Below are experts of layer 5 (counted from 0) of a mixture-of-experts language model. Rows are named down (a neuron's output weights, with its number) and show model dimensions 0-223. Each number is 128 + 32 x the weight over its row's rms, rounded and kept within 0 to 255. Numbers have three digits each.
Before each expert's rows: a language model's description of what the expert responds to. This comes from a sample of Wikipedia text that the model never trained on.

# expert 62
Description: Prepositions starting a phrase, especially in, of, on, from, during, between, including sentence-initial In and On before dates.
down0:095197160120121106195079131143122097153163157144116191159151120108096143211119115121156098250135139179124140118141119136106057118141067159134138115147148139128115171121111116097147204163159115137137186101127117123149107091158142128153089115122056166161136095067162116117138099111118087123113176113122093098128075106100110147146096106092081168127157116147092138187139154147103060170220135131180116167149074150131112141158084117134122170186161186139113053113113110129073113145086155139078149128155112138087127109146163142084123142110129156118167116138138157128101082132094148099106150142143112151128092112130148087120111157172139108072153192075156187179173095109152134086145
down1:123123168080130137156182108102122101123110139181152115136147111120098110122126120105136115144148147110112133172152178126098118106146059163178105171121194095118089165105119124107069229123126098133102169157127072131165095176063103149152129107139110085136164159069128112119079078142134146174126148177065132123099140144099123208112117133172104134133114161117139083175124086087088131153206190110053144166103071139132135119106143132152120202132085117110157122150121131073100167103151134086088104109133061160175132131200151123113148136099155098055149101151097125111150093114100147120073135094153126136149074171087134149120136070164103097150117139038113119097139150085158085097142
down2:141145135104091095122103107080143131081130110122212103112113072156070156097087096124150132093179147119101117113159119058153113145158134117116167112090166158083136110096112032163152162114113112072066170133110120181145125113216129154065103119104133118139091098090125138099121195093183134160086136143109138174131160141035096126095167112150130132163099155106173126150150140150109144087109150156119057125121102181112146105121141136082093184073089154134126083141088110100117148148126120111100191127191107123149117041163069132167123106156148134105095096101128124136145174148131119211158143108113075089098087092110080134141101095131127106095114161174124111058133136101139124129145
down3:110163121149116190143117115112150123109074116149122145037129136155135125106113102142117070170073066081090151111167087159143179124064094142112122100136132215102128102120116184137130130121063117118181116215094115105104079157090141101151112178150131128140079127123141082127092113068114160100093115173192154144102139130128131105143111203111196132193154121089112153111091177113106102140042093125179155147093091155114149118163113174117085150115059154102146143119101102097138099138153115098075083098112140130171130125052100147159092188118114159146124094138165123161098141124085086156167101106170112075144144127107107132148116122103159189128134178089148128159140093143114192147113
down4:059093173132080082121130083117137097124154188139140086110164160148135082159131157143137154137174131189097118163120192103133137093117097143104156102139127163140122166143146135212107125110105181147083108115128113128101122105086136189129149093188167123091122149112130150118137106166122179101115197149099130137145128089076130193124122152142133107129093189136089126098152171164112097147148052152061133125131067148139115157083129127088173141161156139172165154149119084099057147135165112152115201073114105137070178092172168168143173133102128174131089125120085141106056092117128120105082141116142127130111124140100179147173136076155089078200104062111128168102140128112166087113072
down5:139098134132099155142145127127198149167125119160098130131112128166130137145123179122158143157098134104160163120112122142183139125148144120146085089079125104119100169115140160118085091095073135074127068161104195170141125056043110074140115201174126087125095152180114165132076162111100103055183043078112190136152139132147116118117112126137108093113204168107096143127137128126075087133118110123142113112137059132090066065132099152137109116111149113150171124053122118158130165129148109155118176158176130067080053143167144169108140136132082095093174108151150197137111142105159140166135209090120093125168131110126155115123129131092148120090128162184164131156168134150120087147129
down6:124132131084143082137158124157136148121148110117099116118130129127153144110180132142185157085179123197094112144141126197136142145108110153174147077138160080128132088103135115186091186195075104082096094138095136136144150092152116133084093098165134132086132109112109134149144160119107186088096109071109045193079100128194106164136126121144157085151132091139183158098107105112104114171096132149120113103091092094182125132132164174230171084193120160201105132102129151151116162175138197128130154133119111083146084110157029139121135157114135115105139095156142135090135082052174079154128095102139164143113118140161087151151115144105149092156140067123117141172080145116098131151144
down7:055097113114145123076084130173097168130089115132101146173108120121097160100162109156071104063149129101094149120158120151118139047139098140101076167139165061151126102178078151133114055091146138138138144058153070120111134192155089061155123106160127208161109151167163179097172145154117151125098142102179165107163178104157159094120098116192101130082128094127137144144098153163102133115145115156139160113172137125125143109110125185115175129142112112156146183113131134081057083136124170126080079131162156149169131146082120090140101126120103144137069177099117105135103181086092127100153098093148117191138126118094080155106150127099117108062131086043162157127105110154113166132129
down8:075112068128150157184134162132101154127154146127134138113110156089150110101168111127151157098159112121153156055150082092171167156108116077110122123140150106153142133091051212120125101102145077112124138130159125161120086132177123082136130083176123091107156140117050119203091100109116082143137206158104118143167145108189074129131134078078172122100132163160105132067113099099111121139166202146142119096094094112176153157090084142176149097141123148126146131132106100119185157118160129165143103124145112183130117175134070118121098126137098140132141113148098157035152193147114150105104081130168063195133136160131138235114186114138124129088090121123123122097125146139074114155146
down9:128129143085078130151165120081157100102153090148172173125159129132141206155105076148169093166139098144103092105114140133183155138172102139163111096132191128058169121068097084149113169107137113113137231080095110162131144195158170156072137122101101124119106168130104106136076139173102124120140158111121108100104166153071150087114178116108136141143098213153093116121120154116098148131215173108157182136098089186173127147096103142134152105108088144120134206071155148124066174152102149108148136087108086121111161136063158138083147143146136124115133095092150133100145100136113161143118052126127169157124124115118164109120121098148072113094136143083101140143121103104144132199199
down10:096121147140144084119162112108191140135127135129140096187142126128172115155108155147116113140122080125129090142111130093114120073133125195128117171142154164138090183063118156159097098079164140126183195092110086124119132152000154076154154070163164149157148117120136158173069091103133117128151157147130178091140083113187141111121145189124052061126125160162136140117125085091089120079097123121098131119122129154120091146159103187104149105104082087065125102118118118130151098115166092101150143091103089152090151162094150165106148152090120070133138091162076117085125107076082147145144074198166155145129134161156123133116154107106171085087107173124108118137107200129152150153111
down11:125158121137134170143158135118086138168146166207115156102099090103185088144169094089090120108159107140145161111105083138139103110095145087076114161122132149114110144149087155168146191064184152160142096111100166134115125115000122150108094149078116162139116149125152099127143107138097145119153164138137133120175107146139110092088107122115146111160137084140105138118091090166098126148133174137154113165049128125117147096130156169195111161145166146088101141107102141128149128106057124150168070135095088127085108133115074152149150153132101121166106074105150167120134130118146072099161064091153083132148105131092142120085141189079151130096183151050132074157129083121090125112125
down12:153111154171094105132082137132102057150109180094102104104128098140110196166100158105118144151158160116053114118047179125129171123138124145107151095138159179175090076137124091121113087111114130171135100125129091087115093086174161150159113186138089152119163122177099163131096075121172152172152090122076120175142175096089125138133153034158146155137200060082102130104176111092095101109086104119114142169089134089097097105109102185081170107165168091143148132070170132129092074138074108133092159121135105168131131088126137161097142081078141120130041109149150105123084098184131175130129178097091139093102136105115116174113107140172156093134162085131118131126126139097147154126128
down13:110113112176157101141090121125082050138164167141171136173167144108143167089129131104106140088141173125086059139215108085170190135153109098099135162134127163128149190145075079160111129113168129126161143118140101146124118199117138129074133135116094137104152092141148107098147125071118097102144097137161151133128167094122122101172131074115107181130100112060089152124081127174122135182124093100126149129137056146163171107139155120117146169124145149167110156190102134062068093102131118175115180201147101091149112115082140113126157105103136116051098170128134119149149065112056151104096165138183145158183096150121178161162137079167161141137121106091159135118159201097173118109110
down14:202086110086091184090106132101134061098115098103105201124079123098094155167161109137097103143095126134158116116195145186145093122167093121109178068126148150117167128149176101117139113092107151117152105142144112104137074179222108108153118190139099102102168163162148121130130156072165128120106082141170150167115080145093106151120074067131182092109186145084131185101162160133159133133118116106112120136105107117122152141137137104144151174180149124172175067153107161143175152117142115052097114091124176170159133073087146131131081071162134146107135142183124144137108117186139140166161139194087132164148127098122061146121111129181071131179122124136147127097123166084119109077133
down15:132082122120116111171148079121178146111126124144093125116134138105122122153153152139135086152107159150121073122113110132095088132190068141103181106184067097118117044150162158105166190166073124115121112053212121186112128059092154080137124160153146122130104124103108131122204142060107107163126161187030137114121113129144143065136119153122153159100136215140096078117139122117088096159126101152160119151083204126131079122119141143088147091150121110113193103139122162123076161088154199098130111132176144168137094155129120078101105091162164091144162154163106110118116156137122148128108110128155122082138108066181132184076149103122110116092132139118116121100165177097127172147129
down16:144117147126108162144117142148105126124153123158129138118154145142122143117169123125114105109076144148171121142145119164194140116127110142085080106089099127145089142079131179084075137170140102132069138121132140146164105157255157108138125161136174095106093144111087057140115122131147099124110123120109173120119133138105104108124113113079182117086065108060140127140193196130129098170085135154108122133112121106159143110184131090078079145143111156136160150073134112128130166120095091147108073118094150148123109081054087147142093107167111119178136143165075119131104149236153130117115140091152115120096199099037108123118115126153129136152124146159192109130130118118013180084114
down17:088146104115083080079125166094152117117121110091144115103137149144148131108114111130176095100167153145111158104059082069174133125128162113120179100110170119129147167136162134108049104106193101070135176082082136161115086079175086117089100165095095087156104174200132118168122131117126140121153172135128097111098129088134062194161153115110216159106131084134123157155089158085126103203148143156114153118162157131149102165071057102136141139132157135139103181115176163113117120085121155126119114161137122115103130104164143093118057096188156111060063148142146194128072121177114155105132092164130101122102101111154120137163137146138151152192165184121158114084149121140078137103112
down18:141111144086122117110123113154095105135132162114177141149184159081170091138137099137076078137130101114157092120155135091152148076112129138132115138166199159060112103089188128128093117111121151108127199062129083170087128170177106187112139101134129107160113157129083154151108078120106096157092154174134158140095180119067142109152112136118092198161138141178147119140127093105126090141140146145151170166109077153103131142076112158125137150138185138124175155143106142134132109065141097113150132087136076146170140116152179123107205138101188032073088169117224122137109116140122165156144059129095121088153142135052128095161082105171122115092153122111056146080164097125127148117149
down19:138139130151128143155118093098132113178101148158113119201146100169138094102137159129133126123158126181124124084119153153155136111121100162122169173129181115127138174138089114133088115131124105155053128086128156146205129108000140149158137154091150102129118176086152116132142100148120116200120152131097074122135108182133123092054131152099087063137126139128138095154111114150099129148170100173138103093117103148156084179160155157146111147140104086096118172131119132084152165088168149088151109102153129104100136147133120186092162167124132074162134117113091093130139056107119084129088150147105120126119148153161130147157078108067066120119158065104139087151151122096191117122125
down20:149121133079140072170122157160187101133099100063119108190124150118120094156135159149124121101110096126179116162152132138081108143143162186138078138147079128160120126145197156101143158139102159096123083174169159114121184095046124103159176119146193143121096113158149137143077122152155152053102093118085065190077146107134125119146107195119155096150167075110093201090116167135159097123081107128124123089114124129143096149081129154114074143149161113216080146087193117172180128104124095119201121104161189173162124103120118149094080138140125132123193172140164123126120124091103112184142131169105140129116148124176115145158147185096155094129141122151112132133152113122156093178079
down21:133102161072167137188121099189152167140113159140157118137074138147180102147141084142110163063157112080116171118174148189130151078186089141149131179139122163148122125170126099161171165123154150122140137102112139149172127105112134095165132091108115143150153113085117084150108130114151142133180110153158128147084115137169020121121133203113086147092117106185180095152129147156136105061184168087100148102141158179104120147152111161096129190137136158130129132097171101162143147147145132195073127131192181091104134174177133088036135068144109153134140113190098173139166172092117125152115089113167093128141127133070093058107119132111117112132108119055110146152101146090131150124149
down22:128106124109134159165120096147170188163081185148106146157136169095119082190135183127138163112168159151122141070105097109157134093124118155110099159140142123137138151090141089148149084139114048158090185152092148151158107090135087126134139159120179130160088071109146135149192169101087108139112155129151124092147098139130219131118208098083115069102164180127202073102179128136129134110122153210132160160069099156166131167074166149078132092068136121138157108151115090151162105126168112203111132143125129131178116136129097100190185081138106069190154146134126113121118149152107092116153108118158107144095146142108149166153108146150205110143138093146113096153188089107112149104108
down23:192110122079150162047174166104039142087142153117097133132080146227126105135077086079100118140104182107106120191134161120152115129089144095146080117142115084123155124123139130175141091135138128187114137121130091119126126099077128129114120169185138123115105118142067148095137120166166171142157163169174110085122089178074136164080092149140169160095132124158146129108166103158089129166142133134137135171067174159103160103134136104179195133141135101122146129108122062124099084115128102140126099168158103097175144140138111157064130143160097071121181169202089081107150158063109128125137143086155129183119170123105095106129159130099171120145098110103060182143100144104092076101126
down24:118133094162127117094099164181119193102151120127126139113133148167051155097172116115135109124029167089159124158152149099084114148115153065088114167136127141154142104176112164139145113131126135153123061138152101057146088132199126115085110101190150096103164116135081078090160136132072176126142114119083113121177158107174110178062143104168171176130160175152116153100135193144126142136112124143169093106207130079163154174136104197128104162139127133076143117120094142088168146141196044187110121134117168127111138144106097115103148111108088184136071107154109094116107128200176120132153146144146092152156084136114126132097117121126132124171068129142147150172125135142163139196147
down25:113105152089173159153115116130151126082146111085124116115080155114152102133100077144161116176138053095118130101097130171079130168116062157133173095159164184082098125155152156128164163126120135123145134135166117106140087165094111102162097126150067067108144130142173120189108124148070113145081139182131110133042179085137080132083148168166085160165145109135159132095112114127090108111113081129102158108085102087125149132120034130211172114155149156114136139085133149125116117167147146115166134112130103117172155136109181082109103108175178109114114112201139178147200133049145154088135124113171136069176146133080096085146147111141143131154129109073069143153071091155150168105123
down26:116140112060136156115113126164116162099149154111168119137123136087153113148143102176135144148137106086125075103107153136111030115104083152116110074155110117066180163125130129126160166149097112117149142140136102110114157175050123083099113109148119161103119097097134186147121045117110145093190113130129066135043117145094152107125098114095067142131086121176126156162123162166081107077189110087160164093100148103180104104141129107103144073148136161154143145169159129113080199142153146122138127130158180145075140136152135126097113095148147112114061194096139083144181083103120117140056168124126092138159166149138133094138117097143127034188159150156102151168123176173168075127098
down27:124165133124135125134148096128140142178144164130126089142119090101122116088119089099113119181147095161135115169159085105198150070112128136139095121074179124118109129054094122163182141169150108134120150155131092160081133084162116136072075128065215115145101123081148102079114158158196111136130116114147167060170130196060128103095085139136139138124100165099125125113104114124164066143155137106130182099126156124137137137139121097164143112092056051127103165044154124165151091200128123146173154109132164093101109127092110154141219111087103130077222136153139143098121117131172140136145082196080154145105120144122127184136092163106134128094140148164149153155101138110128159139166
down28:104122173124148141193107107184162166119145134140113106130111162120139203158122147126166112124118118100078198170161087217111178158148120196109113156128154171173171196155061137162166127133189141136142137119158133132131159179128156120118145129156162140172173147120104124103153136099160151079166116171156154095134128108161041097086172117105164109083140138094094178094096139156142134133161114117151104114132159169070111101087104050160118132119117102109120143140086110114158116149088183154157143120138175140128210175164139152137144102121132182122126104150113170123151085109083110122123153143097103064140055152102190096165194137107177109126145130069104168163062137172138133116145
down29:185106112153118189106174107069144150113115089140138080095148152105150136110143151141089068099162182128159098126100129099214146062125101121173097158122125133125103118154102160105114168093124169132177129120148155155038127091147081160132127133105108124149040111185163135139151112141158114132079177164099202188136139125129206126069144113134171115124137140113165116132164094099118146109104123150097100173115122114105210103155124099118120143089109136098080082144127096128106068090117103121217118076120128161117190122147098086130091118157154161127174104101118167145070174162071102118178085155149123088129124093119134182119090111092118104125128104150129109130198113068099125073136